Experts of a small language model.
Experts: 96 SwiGLU neurons an expert, a softmax router.
Below are experts of layer 4 (counted from 0) of a mixture-of-experts language model. Rows are named router (the router's row for the expert), gate (a neuron's input weights, with its number), up (a neuron's input weights, with its number) and show model dimensions 0-95. Each number is 128 + 32 x the weight over its row's rms, rounded and kept within 0 to 255. Numbers have three digits each.
After each expert's rows: a language model's description of what the expert responds to. This comes from a sample of Wikipedia text that the model never trained on.

# expert 8
router:082083142123115092179163105153145134124105159138102165111126095119168107135109116095161097186145112172113139168156134099092164124079131160157125071097153129123101102092128135076121182108116090088082165078070159104152136106137121121140111094087089175116145117169123129138081118179155120108
gate0:135148153131133152116117126118179164137068122101115107131182149196133084132123155089117083127078145165155149131114092164142116163114120143127109105170163088113156146179092103130129099182129123100170101180120153099129114119161134135132144136111134115137148164065188086161134130109130144153
up0:081102113131171115046137132155134108136138145154129111150125117135153137097110127129092206136135133138170114159106168126160091095148065095097148110064104117178151131122140162133146152143143221159157174078116116090129128155128103127173134158138127101152178188135153143098121122181123101071
What it handles: Word-initial letter pieces. Single letters or short pieces starting a word after the or a, usually capitals in names, such as k(ing), T, B, sever(ance).

# expert 45
router:096154143132182145144165158140149168174164150115141176129131217087093133149101139097110120158135092179173143161154156144096160100110172155130133133135123093114098107085176143137125113103126141097147165085101079102165130091136193167136133156068138068133173117101161124137098109074160110158
gate0:145143120139123157100084129152105199121085131132177090124182159163092150101108170094139117120105171114139163183172124112152063134135171117186142122171094197146138150157089059084153144112171161148110121111139143113167080182120112099082111118094195176055115145086163139069144080129117119057
up0:073131149054125101113133138091183123137174144106065156118154163113107130107112117169117113141113093130137126124101100108128111146165094164059067056115141143152169130113189085120139171086094144100191077065177098144195098160122139150104152076139154149138101132149156127158064100090162127127
What it handles: Short word-start pieces. Word-initial fragments and function words like des, de, h, t, s, pre, cent, plus S in coordinates and numbered-list periods.

# expert 59
router:176114119127176172105108100164158084184130116112110094169121124162163151115185121102152183140144117139085093088120026145165103156163144144177145233141117148156130099113152129121070136097092204148139134183161108183124189119147132172105145150195124167098058143149099071133130060089097121074
gate0:154113155166090149056096058167133033171113070139118106125158119138159162132126109114183103157106126149140121118105124154104169136117117073126193157105088133113103144101099162134100142097169151093130093130140177171177148150137104155143186110127122161124164081121087151133086109161144146176
up0:090094133110166113107181078190187132142137146151160112122153088152233138140116144111188093161152152118161126144187127128135163149106122142129130130129140151121138117085156122162184141140158089075139084178142103154206165099112095126131118124153140174076154134089110159102150097103140139162
What it handles: Second piece after B/C. Short vowel-led pieces right after an initial B, b, C or c, e.g. B-ot-anic, b-on-us, B-ul-letin, B-ron-ze.

# expert 19
router:168113166149107105166170130178111180113141149112188150140144145106095120169160066117102149180072108078144079173108122107137127139130124115107114082098138121094087159157162083102107143123101154083160111087086138085126133183137147123092147117138091166107154156163164093123121148116164095097
gate0:155162090113087120151096130132185160135101126110152080119126139104168155081151098121105130089157108064133081133161077140091195151096127135159122107089092145178136124099130141142098125117090067179088104118158101164145120136096130088124067089148088177148103168113089076162144110096168113109
up0:143120136145171125173079152135077176115157040148112139134104142131078126165105069172103078104186086126125134165144106125159120052117114125100185120069102128152147184134115154067151098129174113163116103094212152112075140129145107049128095096132115163151128172108196100111101154150126159128
What it handles: Closing parentheses, between. Closing brackets after years, numbers or botanical author abbreviations, such as (1985), (Poepp.) Walp.; also line breaks, table pipes, between, Thai bytes.

# expert 20
router:128186096133068180147141148154132084094110163075161142168131095111159137136164138065147122179160126166110141135129116109130140157104091115110152162187198110116191098175082097101219090140142119112172111150162167111190117109092129122173073158097106175122182082155125162107063088108120152169
gate0:102129153145098124101144111100128124063134153140166102145075124086111127112155094109165152170093159181085034130148122077107156117114143165144182094091101094092220104146119144113167147142126080099118080111133123139106132114155181051132092157151153158077115182150098081153101123144148110157
up0:128080139100150176152126140129115085160112149105042099163126117174082102137113097144153105134103105088141172159162150193131152137082081122114149108123147103139122068144126124089123181124108103138128183102120097117168131122122144140138081119102094110139173094145137148124084090154084115148
What it handles: Fragment after punctuation. First letter piece of a word right after an opening quote, parenthesis, hyphen or line break, such as "c(ertain), (c(ricketer), F(ilipino).

# expert 47
router:188082152168130153110094179046123189117120147139123149129097118186110079163136115162136162118122073104194104148127123145215148137079127165135092114128148188114088165100180102181093168123106052168144146074108143111141088129195178147130112164130103145144100075126127108071123143096105149119
gate0:166120129106103221149101145144140179081083062104082107117082101159099105168085199150195127101165137104142078147133111101183111112159136120156131202097142131179082119174111102148105135102149095081126158122177123172077163156070087124126157142106124072119134127120160081094148133134154136152
up0:146150118131163053130125197118079116128142119137085129055102142087120123145168173141114098122131095135139138189086112150116128086124116129183150103125136129143151090173103113129095121105115087123093092124137123136059178112093049147097168200132156118141096144120087089129093062118148109142
What it handles: Word-final suffix pieces. Suffixes completing words, such as -ents, -artment, -ised, -ative, -ed, and inner name pieces, plus United before States.

# expert 37
router:178068149101111121152110166088163151166178129197136064130119133111102091177186119155102196132069106118153109144137137096112142112135192160142132109123142102082098138087122118106086149083140155226084167122190192139092080095108146097165156171085174116122096148166159109189146132108159153093
gate0:132157076153145146108168110145134103098168093102097160129121177152154142164176124092106105129127178096094209121166104136120108137182109108151150099088106133037117112130138057155123078135128115133152088126085091124147135157157158144081125203100144135092159135205115083074141231143129182164
up0:192107091087116175148138215108145105147168129109092098149085153125132136117217117148087122139108102141149086178125149137148111140056125115111166094160077150116114061161141106133146105160094127195095141130044072153130112136156162102106107199132118149149156134185114087193109084093139118107
What it handles: Noun-ending pieces. Final word pieces ending nouns and names, often er/ers/le/y, such as Build+ers, Crad+le, Cong+ress, train+er, Chann+el, in lists and infoboxes.

# expert 27
router:130110130107155125171107135131146106170127166140111149095168186128107109158084152130150145213110133125058113131134175138078181108109134154107116140122097131084111141089158147133067136173116111139109124105079137086120108078111162123090093123092130076121144145145159142089146112167184110147
gate11:143099165143129133114086107133102152074049084149103168104133121082086118161125086161150186093087119107162146132096124162104093147179170173154120146125167083189109176100141110165099093143186158138168164098149142090147160137126073191140165135154119183129112173135102152112187158144075098170
up11:121204109137130109106042099129186133150138161121120098136087144083122178096088086083094108132154180097136192104149180022172125121119136141177127132209106164141172128127137063107129126082107136090087136142154170081161080133068120149102161153134144099117108077134065170153149159127110122137
What it handles: Inner consonant pieces, names. Word-internal pieces like ch, ul, ay, ford inside long names, taxa and words, e.g. cytochrome, multiplayer, beautiful, Munford.

# expert 25
router:094152107114139057180128085079126154134078063136189175158085167143135150085101139183113097094137152121104122138084092156125141154130169135091125131139166155127136171124078155079175141105076090093106116166134137092070119103114121120120136098146140101125120161120179104137103124083087071075
gate0:132110132114114156155099107123133154179092129100117121130099112139067172094139100094157085098126154110205087139168114102156108129149165142122125165109157160121168150140124149122120090112111135128116143088197089168191131224117142104074132095153043143120129063151140175134108142163130184113
up0:155179131131145143139126145162164106128153154099114131147130130196156132158170123149088133124211103083119145128105107138121156157127101187112120106166128181099177036170077152145148163171091137135115215129126100098166069112097124110163155152107138106170092066148112137130087108151113126106
What it handles: Directions, nationality, F-pieces. Compass and language words (North, East, English, French, Air) and pieces after F/N/O, such as F+ish, O+wn, N+ative, f+ront.

# expert 14
router:133154181106181081153177083085181125117135159127174090080152160082139140165104085106065093181066102101142180156120116154115144147123142096174157103101077195117116151094095138182139163087089128099112150117099103121167089079126125126088138148101143113103157180148138097166162115113117086166
gate11:152146093130183124080079098112130105105091068149137131130125175151182104203091133107103109113194083145139142140140125108148118098139146133124163115126104092069148123137098153106146136115145157081183169153187087091197142090080074129192112122155117155114127094110109078098098116174119140114
up11:162167142105177149125150139117111114148066108159170099086170107153148111130101114083141100134122143122147143165071103126137095081156214103189111139122074134119124106092092097114133161090076133120115133097145125141065124100070112128125178080179129049165125116127057082123136080106095147158
What it handles: Sentence-ending periods. Sentence-final periods, often merged with the last word's ending (s., y., ed.), and line breaks closing a paragraph or heading.

# expert 11
router:141144126134111117121109125100124094117103155153164084162105129102182135161117169180109096109093082109153214145086137122106143127182148070146125134127208106146167173125081159150164167142122107136107105152173142103092096112151087074169169108086082123117110114118110183113100113092176110149
gate0:105185117172090122117097130108132152117083198108082100117139080127113105079175138139086127108125141116121152135129128191121066148158169152098094102165161170145095098129119125151148147071131114107109120139099158063106103189134136150167154157159125146094251107077140141074139131101111124134
up0:083176148133173116142174156126093139144158124142108131090195100175105149120133096125123147104110167122154147064145141155112066124125174180173134124140123163119148140075108157155081138101135108174123150088160136092176101110127129185094132112122178125056113164139068143106090135165061127128
What it handles: Mid-word syllable pieces. Short inner syllables of multi-piece words and names, e.g. Re-in-forced, Nig-er-ian, Nev-ad-a, Den-m-ark, accel-er-ator.

# expert 46
router:166135115157120180167163100121180135113081183069166078062113148121189123144084154137136085174145141110168159149163135136140121141153127114165161167083234076081106134182156115082112090090124100102174155097116155138154120191125127075136176113177072158151177104133169108113114099092163091157
gate0:086114111103162139164159089099073118092097126147116113112038068127073128154129172134107124086124130135148087161102112102120120101157130162115140112115119130150171155074096120120115165052133048178179101112111141116153121165161088213103125156102103126173127086164140118121200097095108131093
up0:154163077079169152131134188143128154192142113125148114111131124128146119163133152128131064133115118113204142128139121131079117100136093114107173152041119140144154140148160151095099047157121112183145096116168114137117108107119116109143163195144127065059125143080161190098130138069115170088
What it handles: Inner pieces of words. Middle pieces of longer words, often after al, mar, or re, such as al-op-ecia, organ-iz-ation, bran-ches; also very, so, up, trans.

# expert 39
router:110134151111102139119104140139145103155145134129084111121146131113209165144159158102111138140119139155132160064124135164135077145157080129151089121168113094142120064119155090126151087123128174125192150204113122186113129122101125191153096098173153117097139169052096141145184081100111111155
gate0:161121155103106076140167111076115138172161070169152127113151107120102100179177130152166134164094143107155121115155103122125132134194100142189131103106107112137103130116117110115133102111134068108149089163166140169096169103147165163112057161133101133103176191109134104133132135097115116121
up0:123114122082105113170109143166150180114136126151133031083084103134109115144064089120130124178074137137094104174109110116126097111136135144143097119122115152138097122103132126086105049126113166131171169132152091215068139134148125134078081102127115152092107125166114089189176147089161122058
What it handles: Second pieces after capitals. Second word piece right after an initial capital letter or short start, in names and words like H-et, R-t, Ge-off, Thom-p-son.

# expert 32
router:120074142094122130160139144133106145140153107132126120072109098118170132156111064140167141147133159117141158122104158130106149181090091136170108133140176147110147090076130135143113129192099168161135127100126174175130165095178165094100131157079160105167121148095148165117110118166205173148
gate0:172142143140132126161153166091111084138088116168139087085126134116127164083158115101129168151104140137192126143120166139106102145096103119197138084175094185066096115131160078107106172075087130140201121132088096174136101129165135140181176171115092115162120107224107126162184168123127128137
up0:122123139167118108115154122170096096106091172153112054126150093144094160168095101170139109080170111110127124141145169101214124107110106160070141117134068095156186176112177141140120134146117141168107196137100091142143141119125107144114101109110120152114138139161170180137091163236109145145
What it handles: Mid-word consonant pieces. Inner pieces of longer words and place names, such as Drakens(ber)g, Ravens(b)rück, pos(it)ive, paper(b)ack, Grand(f)ather.

# expert 31
router:149142142161148085100162081132091079133121050179115142092170213174061169145115107097128134132168152080117107139157093109140118100133123155166131131098115189134142172123125099113045175083099119090086110085162086075097165176112106182081107119150141102184119125173107182104141152150059085062
gate0:108153131149125143135098158126127114131148133120147113136097179120182122120112134100124120112026062112101175142137112134116141098127115100156084157117145067159121109095147142143155133134118131106152161178076149088178099018116105129144163107122093136057176117130097115159110191136180078121
up0:157094143179162154191146069102141077149147134119126131126184086108142112171166128197060219164122139111132122122103146147165111138148134118102152173092139105101055142135193162114131138128066125140117129155112156105105118085188143126152132089151123136091167102131031122172142171116161113083
What it handles: Adjective endings of places. Adjectival and national suffixes completing proper names, such as Trop+ical, Pac+ific, Chin+ese, Rep+ublican; also China, European, York, political.

# expert 60
router:131089097169099085137161170140156117122088154130126127132101082163099119092150160082100130167173151116104079056104132131159138131216140090126138114137140109109165112189085139152098069138111114146158084131157168072141121093077081105162132102103089131100167159064109134137158165123121094074
gate11:086172100136118125058108077140081121131154102099119151142131123071128115174140116081118126120121147100118159025148125165122140141122184128125172081150156083129141148116147098126138200163098130106135132073139152129173132171127155127126182140150144112113124153132167192162140170108059141123
up11:116127041136084102144127126122161201149160165121126057091192120156144153137159104161102137138154117084102160114129161100104170106146181114144117137172120126114131167088134099080094162202109177176095142109119135182151134131142131175099130146108136140103146132104184126118116118115136116121
What it handles: Line breaks. Line breaks, mostly the blank-line break between paragraphs, sections, list items and table rows.

# expert 62
router:102077139129097067101163144097134136126108155124104136121130168133079170043102130080157172062103152157118141127117159145097114140111135097133124087204132116146140089142070095152132166108062101086115143102079063100100017149103123149153171125189128113133177145138145159106075109190108127160
gate0:110136128113147170157156131138155086155100095189072080099141114203166156113124137151132149138071136109090210140129215119143059088192090134117131138143150084165127150122100167101191120166149105129150150143143145144133101115148147140151107118123079133097143119062132130117130121104172095146
up0:114070180157116123121165162098130130149137090077148109119100128138156116101121139092134117159103074136136160150172177132089099080169117140143081106113130065098154149207195135065219103174124071068085072096120158109143103101139129110126061125108079135179110116131102161099122159166148055152
What it handles: Of and from. The preposition of after a noun, plus from and into, and inner adjective pieces such as partic(ular)ly.

# expert 28
router:134169145061125184115158124146098115112074150157105163117120081143138143092145128097134080161167098187119137164134105095169084124116119127178107100143169132163127108165102228166199115098185147135173143133104170128160081105108113151142109137130072138107156046124088150076067145112078170081
gate0:105180130110151131094109119136125151178092113163063165147113131076125072133131088139108062132153076126151045138078113081144133109178152171147160144144126086136097086172131145062177161158160130150090089139204149141132127122133138155122129189112096122067143182057117110144112097127174143087
up0:085135041178153126137116089135129150108070118152097126125074110129200134124132115073148130142110178139180070129139110111174125098116130124128134094094182145163108115121087129090114169112205099104086159130138131080133156091095189139100150152134115188146115178136131159151107072173097122089
What it handles: Capitalized name openings. First capital letter or piece of a proper noun or title word, such as P, K, M, G, Kar, Par, Te, often after dash, quote or line break.

# expert 49
router:082114103104131147150150166117073072084144120161078132172080032109122116145137112150092098098134144092143146166109105114089119156140172118079205105176161050107132145144132100156135195078127147123181096126126124141115095089152161073095145075071131112138085099110143116141147114134138138145
gate0:150115124093130081144138220093138168120136127091176146120106080148151070093090150144098132146170151105208099137136115099120178098107145080137097083185104141114104146121124104197154139113162105137168120122121165131133131185109088122192105137105100114133119128199060147102137163099169231114
up0:171117153163121107124100220074096090135121132111118136138088125139146109170187188098116162135161144128136108091170154101092122157137156099133111099159120130117123133126111131191149148162153116086138106143059147108119143112090122091140074147091092105054144157224105171113138126061186198146
What it handles: Activity nouns, quotation marks. Nouns for roles and works after his/the, such as play, film, school, game, role, album, plus opening quotation marks in biographies.

# expert 50
router:122077159178119165120125107152105119176107075174147159113127084071118104149120148141166092173132123156073075162088167118165128137180132110136129080125141097058134081156155099112176152083150118125096076081139102176167148144151143151119110100120135171124100171090048197090162132135158182109
gate0:147166152102126160093098123119145048167124126162144111124060114173193182143164134143118147147118127109104122098137141139029132114150099188107083134139153071085079075173163132194157124145163090167094142196100125130148108112124128094144058129171106147136089116076111107090153133106142126150
up0:123125100114123109114181126126060109165101102097119144077153111079111157128167120112121114117119089158125172099137132098165141087113028166172117115218143115148082073081104113114156077040125159150127147156107116143140153143135104147157084091162086152161074150181078134168125152163139095174
What it handles: Politics and sports nouns. Content words in election, sports and award text, such as election, season, album, Minister, plus P(osition) in player profiles.